Below are experts of layer 12 (counted from 0) of a mixture-of-experts language model. Rows are named router (the router's row for the expert), gate (a neuron's input weights, with its number), up (a neuron's input weights, with its number) and show model dimensions 192-255. Each number is 128 + 24 x the weight over its row's rms, rounded and kept within 0 to 255. Numbers have three digits each.
After each expert's rows: "comes after" lists some tokens at least twice as common just before its tokens as in all text; "gets" lists some tokens that make up at least twice as much of what it gets as of all text. This comes from a sample of Wikipedia text that the model never trained on. Tokens count by the router's weight.

# expert 17
router:147133154130149158125147127171140118122100134150102127113146157120153084116145123128119100091134126118167132177143118115140143125121104112112117122164129130173158122125163085147062114112103185
gate4:131108123104109146119084119136150106125136124141165148123068131103107153160135156159118119105124119116151087200107103161149182125146149132146105116147130150145109120125089133104122122148132129
up4:115121120115107121127102106092145077098118117143161166125068151097101132162134162148121098138147120116156101188111097152133163111134168147160083104159111172102108135141101107108097136157124134
gate5:086145138096130111149148128167112107140121174146129157143097137128138113126092145112110122025154118130097164087111108075157115082137117113117149113163125131131105115128133135143097138151141115
up5:129144140100108123158160116185114112131115176134118144147113136096136103144088145117083124052140139133107162127113114096147124096154150118118163106112134170139138124113120098110094098165122123
gate6:129119147153116150127119113172154109137123133142090088159127130153138107134117123111088103093125105129172162114128120149114086113114085118186151113131151133148110107150119086111146132140107144
up6:136106145153119134121128096185147138127122126139098095126117146135127066141103127106086112119092094137159144118124098156103084140109090141168151155130153115122120112152127106117161112117117131
gate7:119134112134081132082151120132130119114117100157138154089126145101147168164105128159151109088099117131149168194106183111137128123190158098130105161125134113152149113150107121113123138107143089
up7:103128133133115156119135122150162137120114124126142151106174124065143136179077151150150126088125124114178169193112148115105128159138154106123095154137136090142136156119139108142117150126119107
gate8:086169128142126111101160133118145080155092095145133125122130143076166194153123107145129132099157156123169124100164104119107090123113172156147139128143126100105113087135115114187119155140130139
up8:111144125136123114110158119104137100172085109143155147121137152091167191133148119138125141121138127125129118095133117153112099128114183166126151133131099101130115097127129133188109151151123142
gate9:118137127145154159108139127163144105099106148115146141092121140112174109163081131138083123098120141146167132155122098149155138166115143137107139141149128115112123119134154073129089089099093129
up9:107123099146144149111118147137098109072093146125143143133112127125139137153082163107112120108110133177138156155090124134127112133083148130084145115125141089120133104124147106123115099074115113
gate10:139177129159140142116119151140102151144178106127099145108123098143108079144179122125154145135156181114130138119142171100127098100108152094095133118133133128153126129090070131118166096150127105
up10:138145127161126142118102136147098151134176131132088117121131079113108098125182135134150137140145172118126116116148178113126113136087150118099142104131151163178152116086119142139141109132113114
gate11:138126106144122133119115071108103103119147125112093130153137103132111111141155156145114147111130120139164145120124106130154096150137156133125125165139098106172102115095105119123120130119113096
up11:145125113168123135136134092111138099137158155125083128136117105126120110130131178143135133094145150122158147120142122143158094150131138134120154148136097106156106126099125097139124120118113108
gate12:108125098153131155105151114128138135066129172155093201134181158109126097076091134161099089129170137120134150142118160094124153137147107120155098109118155128117161124107116147112146165115108134
up12:119113110149165164105161107114138122089139177146095197124139158122106072106078139150123103112175150139129131122128141143122145143140084107168098110130152138109123150111135142126137118108098165
gate13:116114083115147203078109096102103146124104129129105141130120138152105079134137169113125120133111133103134129130165094126104134103127079093105137106140101141112126168107143142111128139124096134
up13:118119095140140177091086119097124156148112124125096163150110113117097078128153161110126095133120148099129118141165127140102096110109093076101124083152102130120142167110145169129095123119092140
gate14:121093116129116137094134095094123134166107153168117147164125119099114129163141095135120142096126143116126113114174175113139138104112110115121149104120173114161140133098155096132124136125113126
up14:116104105114105117099157145109110141136102141154127153185142133143115119147152113161087131100134170131134111095159169128153099099090119125109155112132159139137150122098115104147097128143085146
gate15:105104133078132152134138109117146132119140166085119120117140141118116112137129112150092127092180145127140142110133121135113067062117107100122105112137134105141165130116131127157110090083122139
up15:096074136066132148111135133111202138112111135080121123149124142117116168154169139134110141113179131123146148103121116122132037044112108111107123102121122115133124161110108128139156139095116153
gate16:104167084109128139119120145112102114138124127084129136106129146162126103111118086128094137057186101135103144080108135117123139133159129121126085113137132109156136127173147143173155112131105133
up16:118109101130119166119142150131103154124130160139113125065154154154118137155115141115120117083139127125124121088088125146124132155126103134138103127166131134145152116161095108151157157136132165
comes after: "\n", ".", "==", "-", " =", " =="
gets: "\n", "==", ".", "===", "|", " =="

# expert 12
router:106141169106100150106107144147122086100103157154111127109144153085117112114098139130132128121147147105115113118134123126138145118117123120063128135119106128156133126106157113159118101135083158
gate4:114122142149161110144129117136130132152167144178122124099131131134089106157128105149195109111124141128119125110125162152112129116136055103112118158100130142126133126112128110124141109179140090
up4:161123150154138135138131127147113115122187154145130102108122145115115123148137097150210093136127112095135139105118181148148118115119068134101115158090130111122127134101130123133152121152130077
gate5:139135139121113140102142111166122092100156183131070118113153163120123067085134130134119125170149156131205135135121060156174144089110109079151108128103103147153163128087115156139138108118106115
up5:117149151108093139104121094139131115120143170155115114116158150134125068095121156160148111161140135132194135124133100147151149114113110095139079154123074151156147137125090153141143104125101127
gate6:165141118136102132097090112102105159142147156106114144137140114124086149138089146092143092117164097123119123180109117143106117138091106086110139149131091119136129139164102129153167131198107145
up6:146124119120084161114100125104105159126165126116080130134122130122085134113108132096164084149139082117101136152127129145095121140117108084106133125112091099125113133152082123152160114208103157
gate7:170137156130157148107126112175116138143148144148132102142159154127170141165078129143149134131125095107145083101148170179134101169141177100110186121108124095164143135169101109124104125125119136
up7:155122123094128162094144139144096111159119146148143130131120139106164140146081159143144120133131143118137094124155164150124124128120141104095168100107095117155147164172101132152089139138132118
gate8:126093146122104092118165150133150131157109093151093132106107151160120148134143132129087106128131096122150139122090100137134142110143134132128103101103156112134138147118158128107129100201082120
up8:102096138142125116103135161123147107173110098123072129102109144160091121136140120094096133113147109096147135142130124093133136096160144132136102100113117117182118152094163128127135112161114098
gate9:139131149141145102147132127132134147149089127163145110138108115175131134149144162126115151138146133094181110155162158135139150158164152085167093128164120116151096103132124103114083118138142146
up9:135119156159138104124115134132124151140076127123147106140115123156126122161160152109112130144137130102141116146151158132153142132155121091168110126130102131158112093128130105130098083143148156
gate10:122120155143139114170131156104093082105162094133147157134115131071122155136138100174139131126165153141195155146112129148115062071132132127111143126107097117149156119104076128110113121132122111
up10:109126141131142110169113156103142072092146106155140109122120120072107097116130095184142100148130132141162154130107114130115075075148136111070143102101107111155150101108106116132117118115132100
gate11:118113137109126101138132166158087109139080137160139152087139109076124137112128133096122110154111137113104105158114124156146162123114166104107148128148131117094148125141122127172130136173165128
up11:122094125110117103150130157167113125142095139199162146093126114078155133120129101084128132128106124106113108128120125144136138120122160110096149148149116109090135149137121122121127145181145120
gate12:148125119160114145129135142136131165174108172169103092114122115128129139104111158161108089119132165085153075118145136123116116118126137125150140147174169090130090095136124087129131122158124123
up12:136091106147104152106128132128131127171127115136082100141147122138115150099119157149110080095155150097179109112140148117096134139116124126129126142137144111151111100118093100124115127182140106
gate13:138129112082141154138135144177135184105121129129103115138150140116146132132137137144122144126133112088172144135149133128119141161142125156140155121149146124105167111102111088097123152141102173
up13:091174124097132136128143183147123193103116113138118102116143139123145117126093107131144133122131147127152130144117113150109166149149131150160132116134122110094164127119100097126154110128083136
gate14:138088108102128163112115122137130115163112141102104162135166109120136140122100134116145137104131121100088093141134145105094107174116100097188116131100129105158130110152114130106154164143189151
up14:125080118111124131132098124107117122138145137132090158104172118088119116117104141130143134122125095110089105141115160106112122200121125113147108138125110129158136111134127122110159142122183142
gate15:130187105166098113120157115119139080135177145117174142144141146126169159152115130119097172101149129146151131095117135132135112121093118134122100110124136091131117108113125097109132085110095111
up15:126179120178105154103137125110152075134150122115151130117139124133135155144104092133135163123126115141160101096100137119147089101109116139137099102129135066122112116091103092117136096138095118
gate16:151141134146139139133176111102098136144084117149145120080137134151130083152121096084119141093153098130145137103130157092141129118121133122141148128166110151141153140135110120124132144117118145
up16:140141129111136157128169127114108151143109161131140094090143122128143081139132122093101148107166108117161137114150127116151140134116152111147165131145112135138170132146141099120124140127127140
comes after: " ", " |", " 0", " —", " 1", ")"
gets: " |", ";", " ", "|", " —", " October"

# expert 5
router:108127122141075158139118149126153123131094165157123143109122126114164131130114136111114122144156137108139153130120146184135129157122131101117145138118100151147120148095160137125107111156121135
gate3:094148126102136126138145126127141154150136119112075151119129141170103152109146163154123141122124161132150150126124124148145137133124106079133120157169090157157145094146146137149173103097141131
up3:107124103126154129115137134096129149133158134144075147134137150166133152113124128144106151130114129143161124152113084153160154121137144068117120140137107140144124113133127115124132094091146122
gate4:064139192108084146109148148142175154147110118135134117128129085172130163121133140109122134110123168115142112123119156163131157104107147107138145127112133104112161105119116143139086115152205113
up4:093131186138112151101096134121159150131134103115132098150130110160157152143152154117120092115152143111106122131130158160133150127088151110130156144119150118112170077109131118115075098171161144
gate5:119125116128110095106133136123151162146132168126085097134117116144136134112112119151079140158102139134143140147104117194134085128145137130122196125128139110153133096130145147135142138140143113
up5:116129114137121107106118134142132141160136140155056086115132139145156155105108143159127141142136125119129143153072160134132134136134106124127181143134104129148089088115143153149124148159130142
gate6:124135099149098142089136076154084120109147107156133149100167161116153118144156046103142117198152131118128112108132149153131104117137097129106146117104136138118109146104174128098111108147130137
up6:116109107159118126067118106161086110110138099181108132098136152132126107148124090118136087126151104109118153130095169146154122098149113151122169104111127142138145157092150120112108092144142160
gate7:086099141110127159134126120114143145086144154129102080121103128099112094088110116134131122101120097141095122137081136114166122117122164113057131124122075147120136110168139136116100124126123095
up7:128092114131116164097118125110152129096106134138117104113118158095136109117122111126163110119128111127131123125068147116123104118117170102072119096133051162106138126151138135127107097143123068
gate8:147137089193154128098108108144141131152103118139147095120143105155099162128107137116132117101133084116149148099102103161111132127119133081128120127130128075148128152147110152118149133124107108
up8:134149104167148134117109132102167099127102086121110101121150116155110176128086132097154139132143076126136152114105118144138117110094151106116115106106131122161135152131117147091130148129114083
gate9:158133124140129159121147123139118105107101135141120172134099089159114117126157153151100120125107155078118132150124126121134127159132158123117149126111092180145177091166150090134085152141142130
up9:163143124147130145124158134130115149133109155120101178149111110143070108143163141132094124109122157082117146134099126125145092160108143109109111116116126172155197109173164113129110157165157139
gate10:108101111168130150130136125134130102094107174125135115119138128159106114107184150140118129178128116126200121099132164131108155161149114121137073133088103160156143129124142159091132129162094135
up10:099106126137094155116111131162120137130084165118132149119134129147129128087190158140125138142139107143181094087153152143108122137130131113125096124111128134162131162104146123094132100144083117
gate11:117127141134113167162144125127164130141125168088097137158112177121117135159165108161105148125132123137114163074109134146173135126150165082160154130110122136168125091136135096142116176114117073
up11:120126150147113190148158115133143124089124134124065129129134184118094131138153100157120151161122106143081153093119124134184131102147170088152132133131117149166142112138130071136107128108124063
gate12:128100150104125130112130132147168104130186123146091129127177133144125073110120138131133138158142091109158084082129115153099136108114143129144141089125140170108127138142138104113118150072157135
up12:122116168122111148123123109155154132155152114158108115129163091143114087124103166123115132155149102118143117083114124121098126117132128151148156095118118177104119128146152100085105166102114157
gate13:113114154099108142158118141151148109111135082126115136147141176116162145122126087117108152163143103114151114150129095173089116116143128092091092141140126164163143149088183114107095147121163094
up13:105118132133138131156119127134148121118113072121112154123168173113134117120133086109096158147164109108108122167135082166103096134101139100129097148161115137145139164082154116126093141133156097
gate14:161135124103116132107112145092128123104155140120151126106111122115143137110122126179144108114147120144127136124158141139116126171134152128106109120133121155119146159160122082133121149119157121
up14:169148128130125122110131139099125122105124128131160145089114104111141143128127127166119099123175114149113142111143136141133140187138168130103129141103143133116154175182119112125127175121135140
gate15:108119133150134124132104130102124140168140141118158164144094128146157146193101129136143149124119118137153129109123122109151151148121116113153126178110107120133080166112110130108090145123084106
up15:082130145166118092138072134131138133200130120166144156156080121161126149184081150129145165122110133144137107097127114123131144143106123106133124182100104102148067192121115142105111110139106107
comes after: "\n", " ", "\n ", " 1", " 0", " 3"
gets: "-", " |", ",", " of", " –", "|"

# expert 2
router:134150146152111129156145164140102130107121174178103152116125118127066094131128101052130142133144115152142165113115144153175099154103122101122097123146101114130109133114119093125111087176122105
gate4:126094129106181151119120124137151166131113138158118094152172167125103113130127115116182092162134118102133075084153147166141160128129102115121123126129106129118169143144165102120111105119128100
up4:162124133109173144133130115144143187100125129175116108150166186117101121133120090095165095173136138144116096072163141151142131129134134096120117119148106129090144165126153097127115096128111092
gate5:092141166131124152109153140142118160102150126175079108109136138107156082137131128102141149148126139133112124128153178104110133146110104108091125100131070107145130118147141119112127126120154136
up5:079169139151123167110104124171093144094149128142111122109110129094180130114118134110138145158131138113090156153166174089122117179141099125113164098131077128137151139155106109083137101148132138
gate6:117160111131107103139135149142112114129136165147130124092126138090087139157101113118099157130153155150129128125128164119069114148083115117129102123141129173164120136125107136115103110114134125
up6:136162096105107107124126113131116112139130166133151119132110153092096137125065125130122144148162150167123099088134168104078128165082094142144115140132110161110110128126130122132142118091099141
gate7:118140102098138126080161145104079110089137129124121136161157118126092142151075141133055108134141140136135129127139098097110099131108153119155099125084123123126111131114159169116085129138147126
up7:124149087091167113077150139097106133072112122134125165159176114105104137133084129099100118138153114126120105108118089121115089150100172114142117116100135138143121145120147156112108112141161141
gate8:099157136157165139162129149119131126090154161121146118193157151136133086118085121135180170100168150153101132099120127128122118095155106100135097101156120124145157094152114129163146139157159139
up8:085149150128146140178151153120126108112143193091140110198160137128130085127107120122168157102126170172104164099109099143129110142123126116085125101146130106169147117164069127151158140140145113
gate9:135113118097140084094122148125120142119116114165157152118146097143155097097145094141168120118153076151078139092130136172159103143132154079126115117178151142171076126098069114109160115144090087
up9:157125138124111070132118129161103160133126126167165130115109126145161115106147105156151109116133091128114129101142159184150105125111149108117132120162132168142095106128071090133165125151120111
gate10:135121110131116140155158112119105129119150146097180096124178119154083101102128141094157163147123094126084084096125088176102134156141151142089138143167158144116085123107138121146106097145102138
up10:142094094144120127184176116149118113132135153116142104108179144177063110149101148114153121158117087136077096095127115176113137145128114132118135129162140135102095122109145109142090136164126144
gate11:138130101116154141119127105105155130130100136144114143134118162160149149168130125072125096134141142126111123135116156107139155109123111106153130104142169179170104153120198130122142119143087154
up11:110133119122124127127127131126165157123123195167132149136123187151136132138114107087141105115176154119095114159145171105138134115142114087150126085126158178164089151120162109113123137150098147
gate12:112131131098154131124084147119134155146146132117128131100116147157093122131118102102119147141071078115150164091155129103150075142101136105168089151124127131118116169111107102122127099117115129
up12:122131116110155142131091142126101140148138165162122105097118130128114124133120096093131117154110050114122152125137104107137068133102113121154097163132153112110129145106158079127124092129137116
gate13:144134143157117143104176111132124148129109150143153130137126152063091117122108151136145089126109127127129109139121125112130147102115117127140088153138138146144129141115168123124110119109175127
up13:156125148127109132115151111148145127105111149132140108123124131059106119124151125119136107122113122128145119144147124094135151103123107135106090132129171132134098154124174105134100127109122148
gate14:090110144117172108122178150129102095162093191125129133088179106108100141131128090099184132109135134159153156111113088130134127122115160104137135120130113129156119159093116134114117090143110142
up14:076117149106155106126183145119136126139085181122127144112169073101084138143141091106175148103111105169156157131134104133166145133115166104137125140126104127161104143107137131125129132132089133
gate15:112117092169147093110113155137124126135121148162163105129111087142138110129155118102116139121118121125112127111132051132170125134168138115124135133138092122119065146137116104126124115138098126
up15:120120129151148080139095140118136126085138150146135102116099071153122103120175107107118151142126131143091100103106076127166131134129137122091108128131140109130087142134102107094138112137121116
gate16:143131182106120087118147132138126139094089133146110133101137145103130143159139166139135125154118154091117150138114133094099117161079154095185145137098098137155119142108128109144131149124157129
up16:155141162089090067145126145121107170126118120133129152138125109116119142139146169136144119118119163113143129140158115106094111179072153090143119148102091143164117151102125131142135170111151128
comes after: "\n", "-", "|", " has", " had", " •"
gets: "-", "|", " his", "==", " •", "="

# expert 13
router:162111149120084144100140140150133124130079125165141139129137135159137080108106129138134113129142139100135124129114144160126141132104159119089157135149086125150118121132155122141112118136153131
gate4:134156153095107127133123118122096109114126111125101124129135100133132094128095093104085133094119121108166134110088111153089114126081066138094150142131143146179148138123128131137104132116104094
up4:128173168121155136138148116093076111085134103134125137119131139139115071123099101086106111100137147133149145136118137139065094128096101144120116118136157152166161157115137141123073109100107087
gate5:168124095119114136140125124148132096094128109118117147158149120121131047111191141132114107108146076104139146083080117157129097149117137127145144130113095168146160088136151122118119055116129146
up5:169101085152144134164135133161135127089156100120131135108164126134136099082174094133149086115153081139123122096114116171116122169125149134163146118116113137140157121173119118089107076128154125
gate6:172106170122124164114128135151139088099158162134162104125127142148121107154150107134122134104109110129144100142139148146101118135150101129140140104116113107134140102091083101117165118134164069
up6:137130186130135153140133127155127120108146151090135105125105164164126131144120137162153144104082101123132152171158116121133119117158088129142108117114094123133120124086098109102125099133155109
gate7:149125157138107138109105161130145103149129170156165119123132092098104112198081104156100166114116093124149123178101113127077099099129088105074103155128130090117151078150119116094127144133111158
up7:168111125128110110050107140123153144141108156155156135114132100103118114198103109157105167143110112111149127173110119129068097117132109116106097158120127138140135090148146126114147133141109147
gate8:135149140171148108126136153148152075145102134124113117161112130134111169133157087159136115139147153102132132147113151135100169148108178105177155143119103130142082104161120161171105146087164094
up8:137148143172142124121142172130122085144125156137119137176129145151140177101129084166138130128145148102139122092123151103108129153079156119132135121127107121147099128163106147155113150082167107
gate9:105131136141146103144145125138139161135087142172118134140117132094141144110131103140164071121155142143136135107068106129119126144087143122166104128152091124115165116158123122143128105178135154
up9:127133140163119091135129128167125159161068138181096162145096116137159152125131117170152095134134129122136142121089113118124166139102123119129122118127065132148090133174141135094135125175159142
gate10:130159152074118111122084135138137090097118112106153131161100161134177154147139148150136089156123119140131114105136144123089118150095137159092159123081171139145068148143098100134107175123138120
up10:128144170107093113098107130131127101127122131135140158156103134132186136155131168159102059122142119127120103079141152126102129137106130145069159134131132136146081155148120091118135137116153188
gate11:086178176185112150165138123118128163103117120153112130156128148153136130082121090134103136117094132089130120106120115151121140116116085136112166111151145125116113101116186114163163123138148175
up11:100152162168119132109129102159099132105124111156108119148122127115133111093107112111129137140107104103147118088108147112145144117132123160108161120129136138130123071122169104159127132127135150
gate12:131156176111154157131166094135102141138129114130142141107114144090176127118152147118124127149113137148086122103129127121108124134167114095120144155138116103176162143133145094168073127130084088
up12:096164183121144126105195108113117139125138118141083151103122140068166131124138134131137128134093172155092119086124143125120098143136091095113136134138123129150123145153143133169115110127069081
gate13:101113126146128129145119121119115147093155105159133151124107156135154140088129117129161182131136118193140138123150156101113176139107098116082125126147103129174107121149131125128109103112091126
up13:126109139146126126124095135132133132111126123177114134148115144144173103123130106087158153097124138176152132109116159096102151152127139124112117128146135123155135129127132120157098082120103143
gate14:183103158127149104168097147126162128129114112103141088134167155117138124080134144104122103109153141145127196127123132145124139129179089155137137107119091125138130145114127158139132145108099135
up14:198116155131141097159072135127154139139109125113124091132173145093132127050147120108126103107158152115113178147133142148163163119163093125112126115125092120124086148116110130115117142097102125
gate15:133133121130093162157135149150135130090115115121140142131152089175116116085094133142163179128140099095106132120102149157136118128130175121140140134134094133117108087139129167132125119141144141
up15:167134116120095153153124143131111119093121120091142130134137107146141112090107152139126165114158104102099136128097141147142136138102163131135142143104098139120105114143129173131147124145145146
gate16:156137158126134134115161143131089129090130117159128146117114121128091149067171106162173166175162125124127100126109131120172151127138160114149147119176116117139113139110118085092135124131111150
up16:166140159136136142140181132131119134101152119143118143080095134139081129103176108148164153168147129137122132098097138106165126129160150125162136110179113101143139169126123086096116140157111165
comes after: "\n", " ", "-", " 0", ")", " 1"
gets: " |", "|", ":", "-", ";", " –"

# expert 18
router:166117133159087128142155102149122104129124151116115107126156127107128126140147100096107127145116132129148145109112152131143133128106114124119144132124135128170089125138086140128098160129147116
gate1:107114113130106146134144136155110147126134138150138138106124109109119122159109113127110132092081167142140137155109125120144114167147148117150120137120160118124100105128145124103175128105087151
up1:107123115126136159126173123130100154114115117175138144121162138131123131144128100106133119120102126144143153159130132093148121137134143123149130132114156143107113142136136123125152151123135144
gate2:139113096168106107128136132122127142122110110123167090153150133119147120094131131097150166130085161151114143122075152162158142119153142100136111096122155099131122148131110120145114115174114109
up2:155128096162094106113126112127127141134106107081125073128103149112143138119126126094164109145062153147165132125091150161165118131110133143099133132083131126145155161140096147158127116154135115
gate3:124113151124121111106106129093135103091144122103141151122124113141132127146084073168143134100104087118132188130125149129146133071094147155128089143104155143127133124147161140159077077162076094
up3:111126162104153126096127119110147098125136094118136136110170149131141154080106098176166121164098083137156135121135144108109160131097129133145122126141166160138152126181140140162086108136081098
gate4:090210146130103140156180097109117138108115120119122179173137130108099172155110118143108129112130141138111133159153125095136140110115097136090156118138162148161136167140114110146130153117128171
up4:123157107094104146154171124126122147097098146122140176172141161121093181129110126127086168095134174121094145146126124114155134107103110131095139122142152132141135156124096109123141121098123147
gate5:126092132115103112123126134138111157132106203111134116141144134098124090114166117091133092126129169124136163122148095133169133146113093117127106101090063133121129112121114171130115171139099076
up5:121107126101116115134138127134137137114102207089171105129145157111148111105176123087126094125135157146137180108167116112181125168153099137151114079117080126142119111081136146156124153162087092
gate6:119116144115099089171124109193166112145119110136168156139166139159122128150117132116079172144121096124134140141077130090125141115167119170119159114127122127100168093120128124112119111145161129
up6:102093084121085090156133102153162130123108125145142164131164136165120111126153132095091148128136100165151169142110166112154135134143130154118132129147108139108180107111104118139146142132143149
gate7:132100131100096152114164130107126048107143121121171130092121114145096117129164133092149132115078097129131103085055129130097128088147119131103144091165140138084117130093134120123122153094121112
up7:116093157127130159102192107105139080139157132104150152088127107126110137094139084105134118161077114140155125098095168121119143124131114126145109087163153135111143116115117144170092136123078113
gate8:117113137151136145148155137141120096132097092110129140141118168125137115121124171142100109102140147126153157135097133111105160150141120118087153121180129146065147136136151124133169116104131146
up8:131143105148145143141151155120125092129117109119133152135127155137118107123101173126108127088105147124135134118097110132098140156124136103096139122161119132102150154125125136150147119123158138
gate9:178124114114084144211168110103094153118118149096147125140127166100117121158111096148106089107115105129150148091119111104145143101114132141155126128094137126110180099135100128075146135118130123
up9:134113137094119138150165119104109151110133146079109171122110163066114144164141122127093099111156132102178160081154080139158147139103117147150094136076150150137159094140068136126129110135132137
gate10:100112093124098174144162151145107145102122106102156075178114126138105177198143147115130129108159110129187150111138139154134095094145113122105120107109125148113144138120117137127127133171085122
up10:138102116114128178135159129099084129106149105139118092199126130124132165187130150146117102127159113132175140120106140144110115081138092138143104114126113152103145115102113163100104108162117132
gate11:122145113118133123144148111121077077140104099139121132123138140101160123121114139147121119084131127132137081087135131097105097117117128094132135141118165140115137108125123154111101143078115156
up11:132183129109129147143138158149109062126158058120133118136097156113172156132120141172128117135137176134140104152165157057132104135111113125158133125111165138118112106097109158097092159115126127
gate12:125119124140126162159136144100130123126132132135151128099131116178113138102148121112124107143114134176138176147106141103154118145147119120152118139112187153144151153150095139135121093144096116
up12:112082111132127149172160144095124108113138134137159129123163115179104128112180089126140102134136099180122205148086149099142135137133104115147097136115174133133117142147089086129112100156097104
gate13:130111139135127132198145140145152104114114149128126172086112165106130119130116097104137103104112137104127093151145100086155125169145128119087159128103126142115138149145100096139122122115096156
up13:147098113158155121193143133144111130102045144101137156125115139134113137129108126123130128135129125099158115128111110143187142170140131134127135125098162170129141177132110082169106126082116135
comes after: " of", " in", " a", " with", " for", " and"
gets: " the", " a", " of", " The", " an", " his"

# expert 22
router:149121149122134147111136128122188108120104155134115126131169113112125121139086142085092114107143142063182166112134137145119110155130108121116198134085071192186133117133157119109128124136156163
gate4:140132153115160132160116146127174151128120113131128122100144152077132154197167157142100136118097141137128125092113126126146145132142141130159105124137104131177104126099114121159074111053177147
up4:130144126126152159143133137151093150135127140138122106163161138086123105199155125132106096099109134111150124087128169169127145130100174101162113149070125114154081094103135123120102110092154133
gate5:155112132131136112090111106121210132126137119115112153109104172100137130096107127118115141102111087112179121151140135131107143090104149146093160103100133181134136125088132143129059124138110108
up5:127107122144137096121103111122185113140143130107096158107109170094148111112115144125115129107108089135201126142153137121125138120087122139074168095079115186155113103124126150145082113139124114
gate6:117128155156133163104139099102131100132096134115122139125168174144148126130138124122126096106143081103160107110110167162154121118122076123140119132142156177127127107166172101112073149089157123
up6:140112180120112188106128106106152123152110168118097152144150156101156139104121143159156118095184091108135082105132125173142095114129066150121145128146117160153158110128131130105099168070113126
gate7:174104096118102177135149118104163126159132133122123116145168210092123119170136177093088140111132140106134186127081106103174122138110144134105166126119131160124175136112140130088135115133156125
up7:154144101122103157105139143087179115127128095126098162123169172108113144133125151105107112086137156130121219129097129064157121130094161118120133116145123142139172113148135135141130107128159119
gate8:129088155091138105102145089150219114098139167128195133131132110116136154139121160130128131136122092127117119141131140116094137142158090108123127149152155141098168108136149101127137139103157161
up8:153104161106143097093157116164193111082136140115176151130135135100166170125145134130142120124137149108129144164131132098121103133138108111140121168125148121126140098124137133110126161099150150
gate9:116136159099138134112100085088173124156093099085124102155156161191130151142168100104091118129170136119111181099148129149166103166129145109123130150129151097166128134105159133144093120110100132
up9:136155133088147152095098102127175106126107098081109119170169135142136171146158087121117125136144160103114184116121108129147115141098135120107139114131151117160118166124177121130145133129133124
gate10:132081132142100100140139112127168130104145132153134127075130179182133109114106153145108125153091101136127130122143120143111155150141174120160113161156129152131110151141125133105126151083140155
up10:144097105128079098155117114175181121117146122128142135114151166170117148098104128148127135158117122135111135142163147161138152107096143125120098132135126127118113137124092102127128151104129142
gate11:156122149120126138117130131124163130123134128100114138171139142089143086174129116117110155116128151074173153068111120110143162066105138132118161102078159142137079162129160090145124170106085124
up11:152110155110134153111138138113126147128114122138134125158122148098120093164124119110130127095142124067164179097104141122146139058111142115120142136111167137136120143130162118122149161126110130
gate12:135092145114110152127109107148141073116125115117140123097146070119133143167135088160109147135159128148075157111110120138118137150135118119104145131118096142148105098170121135160129107125150097
up12:128117156100107134145130135161137071115125126083138122113129069141132091145143087160068118145172126118091160115130141156155138115116087135101134144102081181155103097141122146157098104121122112
gate13:091106131121151133153142113169145117145106159110106096131144148108110111135120139088095135152080116101149116109150123149116079168124126135119143131178127116138133087133137123175102130122123140
up13:117097132122137146160136116178164102183118156120112102172137150096096110126115127107107150173068151138143139138165139192129086136133142124091140105175129104126133118124139114184105152116137141
gate14:155099117104136159144115136150138149118118111095098111133167166089129092145140126122168159125135123138105112094081125100129148123146122102112141134115166070120149143145123116115107145152119079
up14:133113119092120153132142135125120156121103094107133126128159157093141082140146128124159165116139126130094099144091129115121148122128139108112136118114138101120117133156121157115112126143116087
gate15:128140129158119147149150103100153144167105147146136150093147131060109136126104151175133083131142134131132106149152139098120101138116114129111148109107134110151133135129133126168099100170140119
up15:099153119163137140131130112103125145163089125133118157095126108076114112108110112136116096125132165132100128112133122122126125120107133111127162100139132117159108122145125147136092127157126108
gate16:096055158116141115138128125122113168101142131115120127159140125128114145122138112106095114137120090132147172121152134168124147148153106101096116145134085167153166065114119079140116170122128117
up16:115077137107157152110125146134112131102170147114108134135141139135124147117138137125137152152120103129167186106141150136110147172130129099145127131132107158144175110128148083153163147113094133
comes after: " the", " in", " of", " on", " from", " at"
gets: " the", " The", "The", " in", " United", "'s"